From a checkpoint of a small mixture-of-experts model trained on Wikipedia.
Size: 10 layers, vocabulary 27368, 31.9M parameters.
Below are experts of layer 6 (counted from 0) of a mixture-of-experts language model. Rows are named router (the router's row for the expert), down (a neuron's output weights, with its number) and show model dimensions 0-191. Each number is 200 + 40 x the weight over its row's rms, rounded and kept within 0 to 999.
Before each expert's rows: "raises" lists some tokens whose logits its average output raises strongly, later layers aside. This comes from a sample of Wikipedia text that the model never trained on.

# expert 30
raises: " is", " was", " has", " other", " the"
router,227,188,231,169,191,202,150,175,320,156,273,213,183,175,190,161,157,246,225,228,222,232,217,191,147,204,101,219,198,227,170,195,182,163,93,119,165,236,203,161,252,261,135,150,259,193,116,205,155,187,235,240,244,137,204,189,181,217,153,112,287,186,228,206,180,215,269,158,221,190,152,198,135,193,101,191,275,247,175,236,141,226,242,198,192,196,205,185,179,191,190,194,167,190,185,202,102,204,128,184,211,167,227,245,232,278,162,295,206,212,151,211,230,239,168,215,209,160,169,160,215,210,178,164,257,174,208,197,195,250,169,170,237,195,120,199,221,150,206,158,234,155,216,217,214,257,208,206,287,197,186,189,219,184,203,176,173,221,234,200,207,244,233,195,273,202,235,180,177,190,225,203,215,107,119,169,204,246,209,226,232,215,180,255,123,168,224,152,186,238,198,197
down0,179,153,240,185,230,206,193,229,199,124,213,170,241,160,266,242,98,174,222,220,176,244,172,114,212,160,311,206,200,200,155,205,106,219,201,118,228,193,206,180,202,265,279,178,214,175,196,154,196,176,180,216,228,233,238,107,128,172,201,210,227,222,211,136,224,199,205,182,180,210,183,211,251,205,175,232,149,188,219,175,245,203,207,216,179,161,235,150,157,227,183,219,147,189,182,182,220,207,181,204,194,171,178,157,146,176,197,245,171,203,291,180,224,285,122,236,144,219,241,267,187,237,226,206,188,195,194,240,281,182,176,182,141,292,141,209,176,191,180,210,217,89,238,228,134,143,191,160,280,214,227,237,221,231,269,279,254,202,177,195,254,222,164,228,184,246,240,198,187,259,166,284,181,180,239,169,187,159,145,218,240,137,165,191,218,182,191,192,179,233,163,261

# expert 47
raises: "age", "F", "20"
router,171,81,167,179,156,219,217,258,258,187,256,166,154,112,220,164,176,279,153,208,160,218,197,98,167,234,201,227,213,181,222,190,198,220,117,184,258,282,183,210,216,188,229,178,145,199,161,190,154,169,188,157,185,182,242,169,202,251,110,158,256,177,226,173,197,215,219,190,257,196,258,149,197,150,168,180,269,271,159,177,239,244,151,159,217,228,222,214,180,219,228,189,165,250,178,227,187,209,185,186,195,192,208,294,263,215,220,223,169,259,215,197,217,183,97,209,229,182,201,205,254,249,176,140,257,205,188,168,193,245,232,195,184,201,216,214,238,207,166,228,242,168,175,184,188,234,201,181,246,219,198,244,183,162,264,199,163,170,277,166,172,291,151,134,285,181,202,236,192,227,231,155,250,145,175,153,108,187,248,186,265,181,153,200,220,253,256,185,153,141,150,182
down4,168,192,230,220,274,121,217,196,269,161,262,200,167,165,159,218,185,205,210,261,184,198,267,159,153,219,265,205,241,180,146,187,198,217,198,266,186,202,193,232,107,111,277,192,154,157,145,191,147,244,195,242,181,166,117,214,138,208,226,187,249,168,174,235,197,159,161,184,170,223,254,200,236,268,282,145,199,176,144,169,153,191,263,235,199,258,242,190,220,291,221,223,236,238,186,203,228,209,248,215,203,133,208,163,187,239,178,232,170,236,190,230,114,138,176,160,236,249,198,173,208,258,215,156,172,210,245,239,165,173,140,268,176,213,192,221,115,236,176,167,214,203,195,222,194,278,196,189,239,241,187,136,192,236,212,224,202,214,215,226,187,180,135,176,226,189,175,295,201,172,158,251,201,282,176,224,251,139,221,166,162,175,171,158,197,237,237,290,274,178,187,185

# expert 60
raises: ",", " in", " and"
router,162,139,235,212,231,292,158,236,250,128,321,184,149,150,196,142,204,299,189,221,187,205,200,181,186,196,190,220,170,249,175,188,157,222,175,183,219,234,172,253,231,189,224,228,156,130,176,134,118,179,163,183,161,200,196,172,225,184,108,217,250,168,230,193,199,237,260,170,166,201,178,141,191,183,197,205,203,249,184,151,171,264,115,177,162,232,217,182,166,182,187,139,181,254,199,223,201,219,194,173,139,112,182,235,158,212,175,201,190,222,230,242,276,189,191,278,221,186,261,188,221,193,182,232,239,216,187,174,188,246,186,210,243,222,172,147,232,127,248,226,215,187,150,222,240,201,170,288,205,143,187,173,169,183,231,167,102,173,220,142,235,192,214,257,216,258,183,160,170,214,193,141,207,174,211,145,176,288,210,203,277,215,95,160,152,214,270,174,156,190,246,206
down4,259,178,246,121,198,144,159,140,190,167,149,241,179,243,155,178,220,224,214,97,166,235,261,245,193,167,177,192,119,185,209,144,216,172,174,184,221,229,269,194,228,206,185,202,236,182,137,238,115,164,164,170,235,152,217,186,167,224,206,193,239,197,153,266,219,271,171,246,202,138,187,170,150,141,145,189,217,273,168,247,190,244,105,154,213,123,229,212,204,145,171,177,205,190,130,173,238,256,164,189,176,127,216,212,162,203,248,175,200,154,259,172,194,158,199,265,186,122,273,227,144,226,233,187,191,153,169,174,217,184,262,255,178,206,150,131,161,194,247,183,139,258,221,207,171,204,257,216,178,193,197,189,234,134,236,200,183,162,254,193,192,261,139,160,194,191,173,199,165,205,213,186,189,251,240,288,246,213,208,213,121,181,260,194,195,212,257,276,224,167,162,181

# expert 35
raises: " |\n", " ===\n", " |", "20", " |\n\n", " ===\n\n"
router,232,152,254,176,194,230,235,182,202,175,177,230,143,223,143,236,182,189,169,151,245,196,187,123,189,190,171,189,241,225,233,198,192,199,180,201,210,236,180,257,170,183,123,218,206,214,200,181,93,207,196,163,226,133,253,202,182,241,136,164,196,181,244,213,195,193,230,193,198,253,240,166,186,122,140,188,206,318,203,198,163,258,174,189,177,219,311,205,161,249,253,181,198,182,194,225,199,206,154,99,172,178,210,273,206,175,223,183,191,236,231,251,179,243,160,198,242,166,230,175,123,218,131,191,260,225,167,144,238,212,184,237,234,210,160,186,236,178,193,233,246,157,203,156,235,195,185,209,217,211,76,178,167,151,192,184,166,239,272,234,165,253,183,220,281,219,151,179,166,203,262,206,197,158,182,97,120,224,311,190,255,131,213,145,226,205,188,190,131,170,224,181
down1,220,190,157,156,251,202,146,183,210,218,214,139,99,192,168,206,127,176,178,254,263,158,210,275,251,217,246,177,177,207,221,151,173,193,153,222,121,153,225,212,192,317,242,153,183,188,274,208,209,298,215,167,136,200,185,276,225,181,207,220,221,260,86,222,226,189,166,153,285,183,154,200,209,173,140,166,177,231,237,276,254,246,212,216,184,252,221,240,147,209,142,169,181,184,201,178,227,158,228,159,171,165,223,206,212,188,181,157,220,167,199,180,205,128,168,195,172,204,179,269,241,203,161,188,208,218,190,173,211,169,142,216,159,293,236,213,231,245,236,221,172,134,241,198,155,188,175,200,157,196,216,142,149,219,186,210,184,198,283,158,188,187,147,189,144,274,174,202,213,200,261,201,242,200,226,122,117,209,195,218,137,206,179,197,163,233,223,189,152,292,206,215

# expert 21
raises: " in", ",", "\n", " of", " and", " on"
router,168,192,196,155,215,309,235,240,233,96,222,224,195,197,188,233,196,223,206,136,228,275,259,196,130,196,211,228,204,254,112,154,257,189,171,185,221,234,210,196,249,174,164,218,114,247,179,215,122,143,150,221,157,124,231,142,166,215,150,230,183,147,205,189,184,159,290,249,251,224,133,122,107,167,191,176,209,200,209,179,184,254,213,205,189,223,264,113,203,173,225,157,99,189,159,230,196,201,128,184,183,101,133,206,169,232,188,278,164,258,210,161,240,210,160,217,224,166,179,159,215,204,201,210,229,229,192,172,205,176,206,250,182,197,165,141,202,178,229,253,236,190,192,201,249,201,202,205,216,177,205,188,145,232,258,228,181,233,236,158,175,222,226,157,250,291,153,237,173,235,229,204,224,133,162,159,177,210,230,180,259,147,157,194,190,189,194,206,197,145,186,252
down0,157,245,209,219,178,161,86,225,193,213,166,213,186,165,224,152,181,131,218,176,208,215,274,168,215,188,194,190,173,242,175,268,184,232,241,242,212,155,247,193,245,239,211,161,183,154,158,261,225,236,151,94,193,191,217,213,212,186,176,185,210,231,204,207,176,119,207,222,185,195,172,178,260,199,212,221,176,238,160,264,189,233,174,230,152,207,242,136,228,183,215,199,203,132,205,201,135,209,296,210,155,204,179,80,169,168,202,195,147,234,141,199,138,201,236,184,179,251,252,246,254,203,194,215,230,266,169,263,199,229,216,235,211,232,203,213,217,184,227,158,163,221,216,208,244,257,149,226,177,242,221,199,228,194,107,234,156,234,117,280,232,263,244,206,180,143,207,221,117,263,285,141,182,254,256,173,167,175,160,229,283,116,129,188,177,201,240,188,219,245,182,187

# expert 15
raises: ",", " in", " the"
router,203,152,287,221,280,234,164,205,241,213,197,236,134,194,239,169,198,258,176,209,210,208,242,208,201,188,166,206,192,281,189,210,188,149,180,164,190,214,204,185,167,152,152,226,177,250,196,219,140,118,237,220,182,189,221,139,191,226,127,210,196,81,259,199,186,266,229,227,142,115,158,167,223,186,138,175,287,264,217,149,164,175,166,162,140,227,205,187,193,214,230,208,207,142,158,219,193,208,127,230,148,130,241,220,194,231,224,225,231,216,194,222,252,210,179,199,194,172,266,204,217,176,140,190,237,205,140,175,158,273,257,214,240,248,181,169,250,146,203,178,188,149,215,197,326,193,277,233,170,151,205,176,134,176,213,145,235,150,218,202,176,219,226,145,277,243,179,245,151,240,199,157,191,183,214,192,193,163,232,157,292,190,171,159,226,189,163,130,136,220,188,250
down1,108,180,221,244,181,206,163,195,186,229,153,250,191,200,206,189,154,196,120,208,203,271,173,208,148,192,184,221,215,182,214,170,179,215,235,245,161,226,198,122,197,262,146,229,232,168,206,236,228,201,183,232,187,200,180,284,171,149,257,186,116,186,194,209,131,148,223,207,189,219,214,265,219,173,136,129,210,275,174,247,190,220,245,209,257,196,153,250,177,181,216,227,222,272,182,176,180,210,233,220,193,318,154,246,138,180,209,215,210,168,146,207,235,300,198,234,119,273,176,184,172,204,237,234,193,235,196,191,146,159,252,155,150,212,256,168,295,250,192,193,221,206,197,220,264,169,196,227,144,147,128,245,201,152,244,284,244,145,168,246,187,262,241,202,134,240,213,232,206,215,231,245,134,268,188,146,253,161,191,227,202,252,235,169,247,230,182,185,227,206,217,244

# expert 43
raises: " the", " a", ",", " in", " to", " an"
router,190,181,166,239,214,235,149,246,312,122,239,293,200,150,122,232,176,217,173,198,182,197,261,182,201,236,177,237,187,195,207,151,192,204,220,173,257,231,201,280,213,168,164,218,206,224,176,199,158,138,196,205,199,221,217,158,209,234,175,172,265,191,260,206,152,240,202,206,211,141,173,177,179,89,173,172,288,195,207,160,204,242,250,138,197,202,246,156,227,190,201,192,120,201,194,182,190,268,138,175,135,217,199,282,169,206,160,297,189,233,192,202,255,231,160,206,203,164,217,137,181,199,106,167,194,175,118,154,123,233,238,251,261,212,157,153,211,125,196,231,221,148,203,242,242,238,221,221,169,207,217,217,163,176,254,240,192,215,183,217,200,289,222,248,211,276,168,152,237,147,218,266,187,129,213,186,163,265,264,164,208,196,173,184,199,205,201,205,141,163,228,176
down1,223,192,132,222,261,225,164,196,179,227,245,219,191,165,175,228,190,243,228,194,172,192,168,147,101,146,183,206,203,158,178,182,227,142,188,137,221,207,200,222,228,253,193,188,177,216,265,69,186,191,202,187,181,188,189,108,226,194,148,292,204,142,144,151,163,255,170,213,236,134,165,197,223,163,186,232,273,145,210,180,221,168,202,227,181,197,140,203,199,202,170,175,226,311,211,216,181,240,252,262,226,229,197,165,182,121,222,234,194,107,218,249,208,139,180,184,148,210,214,203,205,239,133,171,286,247,207,229,175,231,235,275,190,185,146,216,174,149,145,231,233,269,198,208,244,225,183,152,181,123,119,222,212,209,254,184,212,216,147,276,200,224,137,159,170,258,239,171,223,196,227,194,158,191,218,221,177,211,267,205,171,189,188,132,234,206,219,167,190,302,252,229

# expert 46
raises: ",", " in", " only"
router,135,126,176,169,241,204,176,142,231,94,290,194,165,220,205,226,187,269,159,173,197,200,209,186,146,206,146,215,183,234,141,150,218,214,204,178,259,148,229,204,162,196,132,210,156,240,136,268,133,171,126,198,183,203,176,195,161,308,102,244,274,199,241,184,218,247,308,210,212,250,175,181,162,167,141,187,191,236,195,132,180,240,157,182,192,177,239,212,201,204,243,188,142,237,171,227,230,208,235,162,198,140,184,209,188,193,203,162,147,205,252,209,294,264,137,234,190,189,210,186,178,238,232,247,225,200,198,153,149,276,229,218,207,259,201,148,239,129,217,193,223,173,131,204,208,179,252,250,243,219,160,200,206,187,245,193,170,214,182,157,219,214,191,201,229,230,133,172,155,232,224,147,253,179,169,160,207,251,237,171,213,199,117,164,228,207,241,182,132,216,242,258
down3,125,231,199,185,223,242,222,193,155,257,191,190,197,167,208,245,276,201,159,191,200,191,252,188,176,173,208,251,168,187,208,242,223,223,178,240,170,114,196,212,186,207,197,156,235,243,225,197,137,225,169,263,195,123,233,175,236,198,142,248,214,287,195,196,144,248,183,231,154,176,249,187,250,134,181,196,210,201,141,208,128,93,277,186,273,227,186,161,169,167,99,192,259,251,173,220,177,165,167,173,173,244,207,218,181,142,144,182,175,205,207,245,210,210,287,233,155,239,178,276,223,148,239,143,201,187,201,161,180,265,184,169,203,190,220,187,220,170,267,266,256,159,168,286,152,244,222,172,238,251,211,128,232,211,242,266,220,215,130,164,190,164,256,129,264,248,218,172,159,191,265,227,239,202,161,202,235,170,223,174,157,153,166,233,210,197,193,144,174,255,183,162

# expert 36
raises: " According", " Although", " However", " Additionally", "05", " Other"
router,218,214,193,254,239,232,144,170,294,221,199,253,175,189,163,153,208,245,225,238,211,206,226,154,169,187,70,194,125,144,106,171,231,195,161,208,229,177,198,178,218,201,151,208,220,230,215,180,158,150,204,198,184,164,273,140,165,217,144,128,187,163,188,187,223,199,187,132,118,240,246,179,155,134,140,210,236,259,163,102,177,277,184,110,180,245,180,193,211,222,229,184,169,171,186,270,172,224,188,182,206,173,217,209,212,272,214,248,217,195,232,220,169,249,126,178,231,215,177,174,189,223,139,231,186,273,168,208,202,169,303,190,236,241,174,133,204,239,201,186,197,177,267,221,299,179,260,196,181,197,250,185,186,164,207,203,143,190,230,215,176,213,163,220,205,204,151,122,205,165,225,192,224,140,176,175,145,178,239,220,225,188,204,197,122,249,226,189,100,216,208,248
down4,167,98,250,232,241,187,240,228,158,182,234,194,188,181,181,172,171,228,196,198,136,119,185,150,124,170,223,233,200,270,212,232,118,275,255,173,176,217,190,229,186,230,138,187,214,189,222,166,258,180,174,148,128,194,229,177,155,227,146,213,167,181,156,147,235,154,184,213,160,242,173,225,244,267,199,184,121,193,244,252,204,186,209,184,147,215,184,172,209,203,279,209,229,244,144,192,262,235,250,214,276,184,264,191,196,244,221,188,237,173,163,158,294,155,178,275,164,215,201,277,114,149,225,117,205,164,137,231,200,184,198,222,187,205,215,271,208,217,210,189,207,194,189,247,133,212,169,175,215,218,179,225,237,169,277,194,247,122,208,153,220,269,131,218,168,148,132,204,169,176,196,204,200,246,214,176,238,196,148,136,165,197,181,181,211,220,120,133,264,197,233,189

# expert 49
raises: " due", ").", ")", " the", " |"
router,132,166,233,170,225,203,236,252,191,168,224,216,184,183,131,156,178,304,186,225,234,218,237,201,178,203,190,206,211,216,217,155,194,126,143,209,206,250,237,194,193,200,152,150,168,223,222,180,188,209,189,180,179,207,219,105,149,291,152,210,300,176,174,228,212,176,196,147,199,203,171,153,145,183,141,193,194,246,192,182,124,161,196,149,210,193,214,184,221,186,243,160,223,200,137,228,206,185,242,185,183,180,192,269,126,232,191,243,137,273,151,241,240,220,149,256,190,205,169,177,168,244,157,227,251,256,223,206,182,227,295,219,219,186,185,207,246,214,260,175,201,122,129,281,196,197,211,259,209,178,194,245,132,109,211,217,152,94,190,139,178,201,178,151,307,222,169,187,156,149,189,179,264,178,189,213,160,200,303,125,212,140,170,213,205,184,203,171,169,203,229,186
down3,197,204,222,218,193,167,88,203,206,206,150,235,206,180,149,219,243,167,166,235,289,175,199,233,169,184,200,200,215,234,277,198,141,255,158,212,221,161,170,219,163,215,251,180,156,214,197,226,205,171,91,276,165,148,282,235,145,162,172,171,211,156,197,181,214,184,91,194,132,235,241,208,161,168,192,227,151,196,224,210,197,241,184,238,240,272,200,240,219,205,213,141,203,195,163,177,138,190,209,165,119,233,198,209,220,210,137,257,189,195,153,136,246,186,200,195,221,207,172,240,342,254,261,164,134,136,213,234,216,265,230,246,175,156,208,201,234,213,194,136,139,183,216,215,109,155,166,177,219,261,222,203,216,220,201,186,241,254,234,248,206,191,212,257,184,277,147,207,222,124,224,101,194,183,226,204,155,165,141,183,156,217,192,158,215,209,206,165,180,216,190,165

# expert 62
raises: "18", "21", "8", "2", "15", "16"
router,141,137,221,137,198,248,242,298,237,181,276,194,131,155,156,133,199,254,164,233,127,271,205,87,191,228,227,239,229,207,133,196,116,204,136,137,279,229,218,230,213,206,203,165,149,172,144,194,140,189,231,207,220,216,208,198,152,242,182,181,220,165,182,208,231,165,278,166,159,238,234,176,178,103,159,111,210,222,230,200,185,200,231,205,200,269,259,192,179,264,230,191,182,163,244,188,171,200,171,172,132,174,247,188,176,271,175,221,196,230,197,191,189,166,133,221,191,186,222,175,251,215,116,269,199,265,130,188,218,218,253,221,149,254,226,157,215,172,148,191,207,191,241,204,213,250,200,196,215,175,218,190,205,157,195,197,183,164,271,116,198,198,199,201,205,226,251,208,175,202,248,158,246,160,174,149,170,207,256,168,243,102,222,148,178,204,213,189,171,170,196,254
down3,210,190,224,216,127,217,207,178,205,161,299,195,184,229,219,250,183,210,202,236,188,204,188,172,222,134,222,162,203,222,127,202,188,202,143,264,165,182,301,189,159,153,211,231,163,178,156,255,215,218,115,177,209,222,183,252,134,191,224,174,155,197,209,148,211,277,214,150,197,262,107,261,123,207,155,178,209,205,221,191,277,248,205,219,143,286,170,177,273,214,176,179,192,268,188,239,173,269,228,268,226,191,148,212,219,240,201,202,182,251,184,213,281,191,151,209,247,250,233,248,247,183,239,139,182,185,222,281,144,202,201,217,264,149,183,268,273,158,198,190,187,234,196,228,159,210,194,183,257,154,232,201,197,300,214,232,199,211,186,240,139,213,250,213,140,231,155,247,175,245,212,198,188,268,221,224,201,247,272,211,171,170,192,209,152,153,163,286,193,168,181,160

# expert 20
raises: ",", " in", " has"
router,125,115,196,227,176,257,194,245,199,198,229,180,200,233,178,179,169,171,199,170,248,201,205,148,152,256,141,224,213,206,174,213,140,226,208,229,209,205,173,199,184,159,165,254,156,230,206,155,140,206,181,166,192,229,243,147,170,252,150,161,250,179,256,104,196,171,260,168,194,215,123,199,139,135,191,197,215,243,140,175,86,216,146,233,185,191,242,186,183,229,229,214,206,162,194,239,159,281,146,181,238,89,207,218,151,205,244,185,182,253,240,188,206,233,148,212,255,219,195,251,153,177,131,245,275,156,158,167,137,225,219,269,282,220,174,160,253,172,250,177,226,143,146,242,206,169,185,232,214,250,229,190,214,189,173,265,147,177,207,121,194,240,262,274,236,272,122,179,191,234,246,152,220,197,189,188,217,202,254,201,244,185,138,167,179,219,195,150,207,206,223,201
down3,126,198,174,177,196,186,173,317,188,150,214,174,156,141,159,156,248,198,275,159,111,194,271,197,214,213,162,204,214,205,203,216,225,209,260,233,225,235,228,185,205,196,172,207,98,185,195,165,263,229,221,201,171,163,172,192,235,192,156,242,232,225,230,222,193,174,215,161,170,200,177,226,185,123,191,208,201,224,180,187,193,196,99,221,152,222,165,243,176,222,188,199,145,240,180,200,186,170,211,235,186,274,260,190,230,220,174,157,211,188,280,221,185,111,219,204,223,229,146,183,149,216,169,155,201,283,138,203,136,254,148,191,219,146,192,105,159,171,157,256,138,170,187,186,218,225,215,211,228,209,166,283,153,221,205,259,217,278,169,275,214,153,150,162,186,170,204,224,209,211,249,281,259,210,294,248,240,232,220,171,208,197,151,213,276,249,192,186,301,253,210,196

# expert 22
raises: " ", " also", " then", ","
router,212,100,199,187,140,288,204,191,237,156,242,201,231,172,215,252,211,265,182,230,256,164,206,202,215,253,159,195,189,211,169,163,189,204,172,235,240,243,242,305,214,247,148,246,161,243,157,146,119,160,216,165,200,174,229,146,176,222,150,175,222,142,221,137,244,248,204,200,206,199,209,179,235,170,140,191,206,278,237,228,208,237,154,188,236,233,251,175,203,270,260,225,190,239,138,252,128,251,193,107,183,204,223,201,169,237,221,242,126,244,231,253,263,231,139,170,185,176,198,187,174,272,156,198,241,227,186,171,195,218,163,164,197,259,158,182,284,180,205,231,245,157,173,165,190,209,228,326,241,181,139,211,165,158,235,258,137,129,222,204,147,254,139,150,191,218,188,202,178,153,204,156,210,213,226,208,160,249,225,193,196,209,156,144,174,183,248,194,173,197,253,221
down2,204,176,229,194,150,283,250,198,170,159,160,212,225,136,174,133,169,231,209,179,137,314,185,181,190,246,175,191,201,207,225,147,172,204,203,113,157,203,175,181,173,211,173,234,168,211,173,147,211,181,261,270,207,220,267,121,292,196,250,222,229,122,220,269,260,186,182,170,193,127,236,182,264,199,272,233,193,256,121,251,179,182,223,284,143,164,213,239,244,231,151,191,176,199,160,187,145,299,277,227,225,228,144,202,172,199,202,195,270,185,184,223,219,194,146,191,155,219,234,165,219,255,196,180,153,221,178,174,238,148,225,289,177,237,208,221,217,148,186,198,217,231,239,203,213,238,183,185,193,265,179,169,93,261,165,173,235,268,160,237,191,253,198,231,218,274,204,255,191,155,195,160,183,201,246,140,223,220,187,213,204,195,212,151,180,174,217,222,199,149,161,197

# expert 25
raises: " in", " on", " to", " at", " by", " as"
router,134,173,188,215,215,231,163,157,166,122,190,242,210,231,129,163,164,238,162,244,211,242,189,159,148,195,171,191,139,165,95,168,195,209,180,245,258,218,167,196,202,190,211,269,240,176,150,180,171,152,187,190,154,184,210,191,152,211,181,181,210,207,190,227,204,170,252,143,213,237,184,143,197,107,165,181,238,221,196,181,169,171,184,138,167,170,288,185,162,230,289,178,216,162,173,195,182,185,87,166,138,189,200,240,237,187,215,169,208,238,142,257,220,178,189,209,202,174,150,168,210,258,149,238,205,201,114,159,210,232,235,242,232,253,212,251,238,149,276,236,217,160,207,242,250,227,271,228,237,195,174,245,133,148,190,164,194,193,187,185,194,251,239,164,256,213,244,192,141,170,174,168,225,181,230,199,176,298,263,198,220,160,211,172,144,195,234,144,91,96,250,188
down1,242,193,149,206,219,222,230,270,239,154,268,151,287,158,189,274,186,186,241,223,154,226,195,279,201,159,190,274,180,222,214,196,233,187,228,291,222,112,196,104,186,222,170,201,237,222,193,216,137,180,245,229,244,220,152,277,260,211,211,177,250,163,201,170,188,257,235,216,191,187,182,177,129,143,187,229,189,205,217,217,115,155,196,208,254,229,169,110,182,167,166,155,181,148,230,145,175,220,294,160,220,230,216,204,249,129,214,233,217,203,244,247,130,224,219,172,185,151,240,170,232,247,201,206,216,249,224,189,207,153,199,188,288,236,184,156,165,214,227,176,171,212,303,231,212,216,158,236,177,237,228,163,141,199,250,228,248,209,233,183,211,310,147,186,162,272,265,192,218,208,207,224,205,223,130,213,168,130,185,185,229,224,183,210,145,154,175,224,155,187,180,171

# expert 26
raises: " which", " but", " including", " while", " and", " plus"
router,161,145,164,228,268,273,158,226,249,168,255,201,164,164,198,202,123,218,217,185,194,203,169,200,186,205,143,261,174,233,181,201,152,235,170,150,219,207,218,189,209,228,229,214,195,230,186,205,199,140,119,171,195,183,249,196,182,244,157,214,177,196,242,206,222,198,221,204,163,255,202,165,178,140,141,115,255,235,190,137,227,198,190,213,160,237,288,191,133,174,197,167,137,155,214,262,145,239,145,159,166,212,220,267,242,236,123,228,189,210,117,163,266,230,125,214,199,157,147,164,168,242,211,163,259,235,167,139,226,210,190,206,210,247,186,198,213,171,166,234,165,164,176,219,252,251,301,229,209,260,167,191,73,129,218,194,182,209,178,200,153,203,132,170,195,243,136,165,187,164,217,133,226,140,186,205,120,255,252,212,192,183,181,164,137,207,275,180,200,198,165,260
down0,156,239,258,215,124,178,212,254,216,200,260,204,117,187,204,161,171,174,156,194,203,171,157,206,138,226,210,140,191,150,158,224,130,163,169,186,253,273,265,201,163,215,243,224,222,137,235,214,158,201,269,151,174,175,149,185,150,133,143,196,178,161,177,144,229,159,164,178,172,260,216,184,230,65,137,220,181,197,165,220,168,290,203,148,137,205,210,167,232,215,250,174,206,236,176,211,179,156,200,219,213,212,209,151,259,230,218,203,197,218,135,241,171,166,237,165,185,210,196,278,182,240,213,175,196,208,279,208,186,164,239,217,246,167,190,170,205,244,215,174,160,157,168,180,192,180,265,173,217,264,146,234,271,170,225,160,199,131,245,197,201,190,175,187,204,232,236,121,154,164,170,257,260,146,228,173,195,240,243,86,252,170,248,173,252,152,209,148,163,257,177,175

# expert 52
raises: ",", " in", " of", " and", " (", " to"
router,192,202,180,151,183,268,169,196,271,160,212,279,235,232,242,204,177,214,203,225,215,212,282,205,182,213,179,221,224,201,94,110,160,209,165,226,262,211,237,230,233,185,134,223,188,230,193,218,144,116,144,257,156,181,288,189,155,190,195,189,175,201,250,238,223,171,286,151,209,218,138,134,156,99,160,201,224,163,183,174,232,270,203,175,157,177,248,142,159,187,261,177,155,206,161,236,212,206,144,186,171,159,194,293,262,207,182,243,207,259,167,190,186,192,166,204,232,176,230,156,149,244,190,213,211,213,160,195,172,220,225,271,223,222,182,91,253,147,191,196,287,192,234,215,268,203,249,186,213,149,181,258,150,199,203,216,152,164,221,196,144,252,137,247,241,270,196,187,191,182,202,192,186,147,187,141,167,290,163,179,202,203,173,228,204,224,240,161,187,154,223,210
down0,226,197,225,278,237,191,202,138,193,166,266,131,199,218,199,193,168,217,183,180,113,186,197,198,177,217,223,190,171,199,190,188,198,247,226,206,167,250,249,156,132,176,225,299,222,204,181,228,130,201,194,128,108,201,199,187,175,209,152,266,186,265,168,201,242,161,154,220,225,190,230,156,183,198,131,223,158,223,250,208,184,237,228,212,175,128,200,189,154,189,245,160,84,181,217,195,230,256,201,202,249,145,140,319,201,227,273,189,202,189,209,310,286,252,181,255,181,245,284,251,206,243,218,251,215,216,228,269,170,170,197,259,147,267,182,139,202,207,242,210,212,189,233,200,269,191,196,202,172,200,226,191,197,187,143,169,123,204,180,186,160,254,243,232,200,204,205,230,228,237,197,185,168,180,159,182,174,202,122,111,174,187,262,257,164,185,183,156,212,167,156,212

# expert 27
raises: " and", " but", " who", " while", " yet"
router,206,128,226,202,237,213,189,193,224,201,287,179,166,155,140,239,184,249,162,196,261,225,170,188,219,179,92,289,227,201,215,196,177,230,189,185,222,193,154,198,211,175,210,206,213,258,222,225,203,154,201,218,174,207,265,223,182,228,121,251,285,129,238,187,228,198,187,115,166,204,196,201,173,105,146,143,231,244,238,165,185,190,188,185,146,216,273,159,150,182,270,190,224,190,177,187,116,201,138,155,154,208,175,206,206,167,144,214,221,263,199,203,183,203,192,208,146,141,194,164,222,232,177,175,265,218,185,150,250,218,195,208,190,217,158,199,244,134,240,232,181,163,156,202,237,239,254,320,245,165,179,216,131,125,213,227,127,182,249,128,148,287,175,227,235,213,184,167,213,228,167,170,272,157,162,174,139,183,223,200,281,192,122,142,198,198,224,190,179,175,175,216
down0,191,216,228,193,122,233,165,224,245,226,182,231,150,204,200,186,148,173,198,264,189,201,199,229,159,203,199,256,213,167,286,175,207,155,198,212,258,259,254,109,182,252,180,211,217,162,145,205,198,194,267,298,190,206,236,197,221,186,225,166,235,168,254,200,173,185,190,141,177,213,183,159,140,234,174,120,242,162,216,213,205,214,258,303,157,257,244,168,123,239,181,191,226,244,201,196,228,188,236,199,291,214,205,234,230,265,237,174,257,187,180,183,242,208,184,152,181,191,124,208,149,199,108,187,213,264,211,204,148,186,264,270,174,145,146,169,230,235,154,187,173,188,196,144,242,272,196,174,263,212,154,263,172,103,198,207,215,209,192,279,243,201,274,154,189,200,128,203,109,229,220,214,233,277,205,177,167,181,236,160,212,158,181,231,198,195,187,123,233,184,234,214